python train.py --num_hidden_layers=11 --hidden_size=320 --n_experts=64 --experts_per_token=2 --d_expert=96 --d_shared_expert=256 --hidden_act="squared_relu" --moe_layers=[0, 1, 2, 3, 4, 5, 6, 7, 8, 9, 10] --router_score="softmax" --normalize_top_k=true --routed_scale=1.0 --balance_loss=0.0155 --balance_bias=false --router_z_loss=0.001 --init_std_router=0.0268 --lr_router=0.000915 --num_attention_heads=5 --num_key_value_heads=5 --head_dim=64 --vocab_size=19604 --norm="layernorm" --norm_place="pre" --norm_eps=1e-05 --positions="learned" --qk_norm=false --attn_scale=0.125 --tie_word_embeddings=false --parallel_block=false --init="uniform" --init_std_qkv=0.0329 --init_std_o=0.0329 --init_std_up=0.0329 --init_std_down=0.0 --optimizer="muon_variant" --learning_rate=0.0072 --lr_mult_down=0.7 --beta1=0.95 --lr_head=0.00408 --max_grad_norm=2.0 --warmup_steps=200 --schedule="wsd" --decay_fraction=0.804 --decay_shape="linear" --final_lr_fraction=0.0 --batch_tokens=[65536, 131072] --max_seq_len=512 --doc_mask=true --train_tokens=486500000 --max_steps=4982 --dataset="wikipedia_en"
Below are experts of layer 8 (counted from 0) of a mixture-of-experts language model. Rows are named router (the router's row for the expert), up (a neuron's input weights, with its number) and show model dimensions 256-319. Each number is 200 + 40 x the weight over its row's rms, rounded and kept within 0 to 999.
Before each expert's rows: "mostly gets" lists some tokens that are sent to it at least half of the time. This comes from a sample of Wikipedia text that the model never trained on.

# expert 12
mostly gets: "before ", "during ", "until ", "After ", "During ", "On "
router,199,202,248,207,196,159,175,135,202,179,242,220,156,121,146,195,131,202,197,153,226,248,259,193,147,275,180,159,201,184,187,204,160,225,199,205,254,139,188,251,171,236,256,198,195,195,196,204,218,185,217,160,250,138,139,216,228,205,174,145,173,230,261,174
up0,199,260,147,212,192,265,229,174,216,223,163,221,186,169,207,137,228,297,214,99,289,216,252,187,226,177,182,154,120,188,222,117,205,157,261,232,230,215,230,238,140,229,272,209,149,217,216,255,185,243,255,202,224,164,180,232,169,219,106,148,217,194,183,129
up1,173,178,241,213,248,257,255,150,149,268,191,207,143,151,188,166,159,192,153,208,228,169,169,185,156,223,245,144,150,152,164,255,126,188,161,245,221,223,169,238,142,153,164,254,225,202,155,211,160,203,249,208,178,232,209,193,200,171,158,178,161,229,230,190
up2,165,247,195,153,267,187,173,201,184,179,117,179,170,153,205,86,114,223,188,180,191,239,197,183,277,213,234,227,187,111,187,148,287,188,109,200,223,175,191,168,168,182,199,181,236,210,108,221,182,177,140,131,129,247,283,255,193,207,186,250,146,249,172,159
up3,219,222,214,160,201,249,228,199,210,187,211,225,176,180,115,189,249,214,197,167,135,227,235,202,150,163,198,232,226,163,210,210,165,211,215,183,205,170,287,288,220,197,251,210,277,210,101,215,138,140,163,242,191,194,247,223,248,170,213,200,132,233,277,180
up4,213,289,212,169,189,180,178,155,169,184,105,235,212,245,107,268,177,200,187,154,220,194,192,128,207,196,167,151,197,198,216,220,122,181,230,119,188,210,191,250,269,248,227,212,151,117,234,190,275,193,213,134,273,159,142,113,147,198,187,225,203,211,278,101
up5,186,249,162,156,146,194,147,193,208,170,142,269,214,182,159,236,188,210,204,159,271,202,198,153,239,196,140,117,162,152,240,181,195,220,207,169,184,220,145,164,117,231,169,179,137,186,177,259,264,146,215,228,226,231,142,241,169,145,156,163,241,217,206,152
up6,193,212,196,179,211,122,181,222,199,203,292,192,180,245,219,114,162,247,168,213,175,257,142,210,181,207,203,182,231,150,207,167,253,205,258,167,195,124,193,211,264,205,181,199,243,175,188,224,167,188,171,192,318,220,166,239,203,177,160,252,177,236,280,159
up7,226,148,208,207,235,257,232,231,219,235,294,183,199,166,219,176,204,217,216,138,168,270,231,313,276,195,225,213,174,181,218,178,186,211,154,238,204,177,196,192,230,176,194,163,211,123,212,178,201,209,164,180,194,178,192,195,222,256,229,155,208,187,146,247
up8,188,224,245,188,163,198,253,148,222,239,247,221,177,185,188,230,164,196,273,206,160,304,266,187,212,300,273,182,275,228,294,198,210,231,230,252,223,217,175,163,188,173,200,183,187,265,158,179,188,270,203,204,218,251,206,233,130,182,251,202,144,157,234,162
up9,152,149,203,159,180,211,203,184,227,182,153,228,204,207,186,224,151,216,234,190,201,217,215,157,80,187,215,160,220,244,235,159,255,168,179,160,233,249,202,230,196,181,238,228,210,202,230,204,184,142,287,218,245,176,191,184,289,160,202,234,176,235,256,177
up10,151,182,177,244,143,171,216,164,151,190,175,209,174,107,176,238,191,212,157,144,169,170,233,192,217,247,210,126,184,216,233,171,148,172,219,220,157,182,220,195,176,222,199,260,240,194,165,130,154,240,175,106,212,198,221,178,235,190,120,213,259,219,236,228
up11,161,251,290,227,159,215,236,267,214,217,248,222,180,174,178,240,225,214,195,179,189,157,202,186,222,154,254,195,275,237,196,168,226,156,267,149,233,223,232,219,163,198,194,275,152,180,138,170,189,140,158,176,181,223,240,235,217,140,228,188,176,228,266,202
up12,292,205,196,272,280,182,175,164,194,133,212,193,200,153,222,172,184,246,135,202,163,211,246,283,213,249,172,161,167,176,196,229,204,202,179,262,265,236,173,224,175,229,250,212,144,152,167,161,217,153,201,201,209,184,174,163,227,164,196,194,218,256,242,184
up13,172,252,186,251,220,178,151,221,191,215,252,154,186,178,195,254,189,250,194,202,151,171,87,200,181,226,223,181,239,213,198,205,211,139,196,245,179,148,226,212,195,121,196,174,181,180,254,259,216,163,169,194,201,278,133,188,214,221,244,173,263,150,148,162
up14,194,203,175,183,192,208,223,166,209,242,167,208,167,173,187,210,174,166,189,228,190,171,264,191,218,153,214,230,212,248,193,285,212,204,115,302,284,185,261,171,130,251,79,199,245,228,247,248,295,146,149,199,235,235,161,206,206,192,209,176,129,164,212,208
up15,189,105,100,193,220,233,230,139,164,175,232,154,202,194,217,166,130,165,129,200,134,193,266,127,263,245,172,259,132,224,184,148,184,255,148,221,131,111,204,230,161,176,212,187,221,241,151,205,162,190,258,158,216,182,209,253,255,243,212,181,171,218,223,269
up16,198,196,212,272,194,183,221,201,223,201,208,183,213,137,199,144,217,240,196,188,223,253,177,237,211,235,138,272,157,211,179,112,213,225,242,177,184,150,161,96,149,180,210,190,230,230,283,150,206,181,242,150,180,120,217,165,217,199,217,211,247,227,212,140
up17,212,258,172,236,186,219,186,212,166,158,191,182,97,176,241,263,220,212,137,187,115,192,167,252,201,183,187,208,191,175,142,193,244,151,165,210,191,272,149,149,124,152,227,225,193,196,202,151,170,261,232,193,140,185,217,124,209,229,177,207,226,182,288,195
up18,155,226,257,252,190,198,133,172,190,187,226,192,201,194,205,206,181,223,189,150,223,194,234,188,171,176,210,160,175,237,231,176,189,241,133,205,285,264,183,218,166,181,183,153,200,160,173,275,201,129,191,190,173,203,200,163,228,130,206,190,253,168,209,159
up19,220,203,250,224,214,268,255,198,197,232,239,232,177,157,186,188,182,233,195,140,194,182,242,261,233,162,222,118,256,160,170,203,198,151,185,207,100,159,217,214,213,171,238,207,181,144,203,149,199,259,197,180,200,267,259,265,220,205,244,170,187,265,196,247
up20,228,273,262,177,240,196,205,232,241,166,189,266,146,166,204,179,139,220,223,240,258,171,213,235,178,277,202,173,188,222,177,241,280,245,230,228,174,225,280,174,161,215,210,250,187,234,155,260,207,175,266,192,241,218,219,142,207,190,225,193,133,185,238,267
up21,144,185,206,214,146,181,300,156,98,184,228,241,164,178,163,243,213,168,212,131,194,182,234,223,188,193,268,105,208,224,246,212,208,194,199,248,344,220,201,220,148,246,223,232,149,219,201,245,205,225,208,192,204,187,225,270,210,202,191,179,157,151,211,209
up22,202,259,216,217,225,173,207,177,156,189,172,178,201,236,146,222,237,151,195,103,205,220,191,253,168,228,164,213,197,178,174,192,217,267,234,180,202,150,176,228,153,225,188,166,204,221,197,197,227,160,259,130,308,176,238,160,179,201,138,133,246,186,292,144
up23,217,221,272,252,196,162,154,238,191,237,273,244,174,215,205,225,253,212,156,196,177,240,217,208,226,217,192,295,201,202,145,217,252,198,184,223,137,189,199,176,166,212,191,187,201,191,238,159,302,184,169,210,238,221,184,241,182,223,133,211,199,256,214,171
up24,233,292,241,137,197,266,219,210,153,125,259,193,169,241,253,294,201,127,164,181,194,248,210,244,216,226,159,200,250,175,181,244,138,138,165,200,253,188,118,215,178,211,195,150,228,231,157,223,232,202,253,195,222,218,184,236,198,215,238,188,193,228,231,210
up25,145,166,139,169,238,221,140,205,183,250,196,208,199,137,162,230,191,286,204,182,193,171,321,113,173,172,217,145,168,207,225,271,240,185,142,190,299,221,277,127,209,223,199,190,193,152,214,205,213,203,124,142,241,145,207,157,175,192,205,177,202,204,272,227
up26,242,167,269,229,228,141,225,161,195,237,214,178,210,186,238,195,217,246,236,148,245,229,265,212,175,236,253,183,264,236,223,267,243,229,231,208,160,234,222,155,161,210,211,167,243,232,217,233,131,122,163,177,280,182,156,192,160,189,221,214,235,192,214,208
up27,219,187,251,160,200,175,151,149,118,243,236,194,183,201,195,261,153,236,193,122,168,232,234,200,174,209,214,184,206,232,254,193,164,213,201,189,264,186,200,142,173,225,216,229,150,227,233,205,157,291,315,205,233,138,166,171,133,245,235,123,222,204,276,267
up28,145,164,190,219,248,238,181,197,179,236,211,199,243,130,186,158,152,230,182,167,156,162,204,211,168,210,246,222,164,187,163,174,224,201,204,196,269,202,202,274,187,158,202,251,229,177,251,176,206,202,227,190,217,155,168,257,238,214,148,119,120,174,128,124
up29,135,165,201,180,208,188,169,246,242,240,167,198,200,157,247,182,234,280,222,237,148,270,226,187,206,247,214,222,176,166,191,223,145,192,279,219,134,182,226,202,189,190,252,143,234,209,198,173,182,121,234,236,211,219,178,266,226,161,226,162,177,207,224,172
up30,223,204,162,176,241,229,95,159,193,178,166,254,182,152,165,232,176,135,208,166,221,184,220,189,216,254,161,198,278,187,212,207,129,259,236,218,218,198,215,220,119,167,141,166,244,254,264,157,244,211,271,125,215,165,180,233,190,254,274,192,248,233,236,239
up31,200,225,139,171,252,197,220,252,238,215,203,161,202,235,228,194,151,160,163,257,220,199,193,126,193,214,170,224,194,265,222,141,195,200,192,233,254,121,247,238,118,190,250,180,144,224,123,239,205,223,181,166,255,125,252,222,202,210,184,119,266,157,146,165
up32,135,238,173,134,206,181,166,270,167,144,223,116,263,183,206,191,278,165,163,235,164,220,193,181,267,237,213,212,149,179,195,137,230,184,208,213,234,187,193,189,163,132,195,245,207,206,245,177,133,194,145,186,212,217,267,180,180,219,175,202,195,176,131,153
up33,152,128,153,220,191,158,229,195,148,173,255,228,165,202,160,191,132,205,235,148,241,239,313,159,189,264,209,196,208,221,167,217,207,155,206,216,284,194,205,174,195,270,202,107,170,229,203,168,160,186,183,267,237,229,153,218,179,223,175,148,196,196,225,224
up34,239,192,199,228,270,214,153,189,150,146,248,224,207,228,182,137,181,221,218,152,126,205,149,193,240,207,283,213,208,219,266,176,297,270,135,231,213,154,146,83,131,214,213,210,204,194,195,193,186,194,211,169,246,173,110,175,157,160,236,183,239,254,218,191
up35,223,164,169,170,175,199,226,206,196,266,253,239,187,112,205,183,155,145,215,184,284,157,235,192,165,235,181,162,228,185,193,143,207,172,204,213,189,210,203,269,141,187,220,213,163,226,222,219,216,209,191,200,186,189,161,208,165,197,217,217,207,205,257,114
up36,255,225,245,186,173,259,257,163,211,124,246,272,276,243,239,176,236,197,176,218,225,196,234,222,194,165,222,196,245,268,255,229,162,259,138,246,175,155,153,216,181,172,190,219,187,241,238,240,198,141,211,218,171,169,149,234,198,234,182,156,211,254,236,222
up37,173,189,176,219,235,238,167,180,201,123,204,192,181,228,250,208,223,186,335,149,217,189,207,187,190,215,228,186,176,156,212,221,152,199,213,204,271,190,196,248,191,120,201,183,222,268,163,213,206,154,203,227,215,221,162,171,209,212,206,206,194,190,214,210
up38,238,235,247,228,149,207,157,247,205,203,215,189,244,205,94,173,99,225,119,218,184,252,244,203,246,176,221,134,202,222,183,107,221,223,176,188,249,174,194,220,203,194,147,183,218,164,204,152,194,176,224,275,122,251,249,202,142,194,246,170,220,200,156,223
up39,180,219,130,156,269,224,213,171,301,199,188,162,241,166,159,251,217,253,133,140,118,248,183,170,245,224,177,184,117,204,228,201,272,193,202,196,240,193,200,247,180,231,264,231,155,184,201,247,208,235,200,198,190,194,207,205,243,184,171,155,158,254,236,220
up40,180,203,224,194,182,222,143,176,201,186,149,163,205,118,184,242,190,204,216,198,325,171,215,156,161,284,194,159,207,220,158,254,182,190,228,268,249,195,218,225,180,223,269,227,140,147,218,214,241,198,242,180,156,219,194,185,260,163,155,205,187,224,152,184
up41,177,218,263,186,137,204,164,184,234,249,190,221,142,162,171,214,212,167,165,214,212,228,201,150,252,181,225,270,116,251,193,178,218,248,152,172,205,185,279,203,134,166,298,169,192,200,207,115,232,227,233,193,281,190,185,171,283,200,218,114,167,210,156,186
up42,145,204,193,189,176,199,258,200,131,162,246,190,170,168,261,112,197,224,231,183,183,215,212,226,192,263,215,147,192,218,137,218,220,249,188,198,165,213,157,209,246,173,242,243,204,270,150,211,229,289,292,154,220,207,199,234,168,252,226,183,133,218,207,260
up43,175,177,192,262,191,178,191,160,174,245,145,219,190,196,230,157,246,193,190,103,147,261,219,218,176,240,233,169,173,164,192,165,219,247,172,199,156,181,188,174,215,295,140,235,173,213,197,144,224,237,191,230,200,151,157,222,218,163,184,160,269,201,218,242
up44,282,156,167,176,191,185,196,102,207,178,173,230,119,192,140,171,165,171,200,195,209,186,255,127,151,255,190,171,210,233,205,150,248,282,214,193,237,188,275,161,184,133,236,211,178,239,159,197,273,209,224,184,172,139,231,257,204,237,177,200,144,142,196,191
up45,219,213,230,209,184,228,191,188,185,194,277,264,200,213,210,141,156,201,236,174,189,265,150,267,205,208,223,149,174,143,159,245,204,212,183,259,205,202,128,188,238,210,197,275,220,164,230,195,174,218,113,240,161,209,234,162,228,164,134,166,215,211,222,216
up46,242,247,228,219,227,224,232,210,156,157,250,153,186,175,199,224,133,174,206,205,216,229,239,214,205,239,212,168,154,198,202,123,249,219,239,241,257,118,190,216,147,263,248,212,139,131,218,214,109,204,149,205,234,209,169,122,185,157,204,182,223,203,223,184
up47,174,180,153,189,237,183,190,151,155,133,239,152,251,218,137,239,240,162,249,224,196,230,211,205,212,194,274,199,129,236,174,113,175,215,210,270,189,254,219,232,164,249,237,181,174,156,173,239,221,230,207,193,249,193,177,227,256,256,174,242,153,148,273,231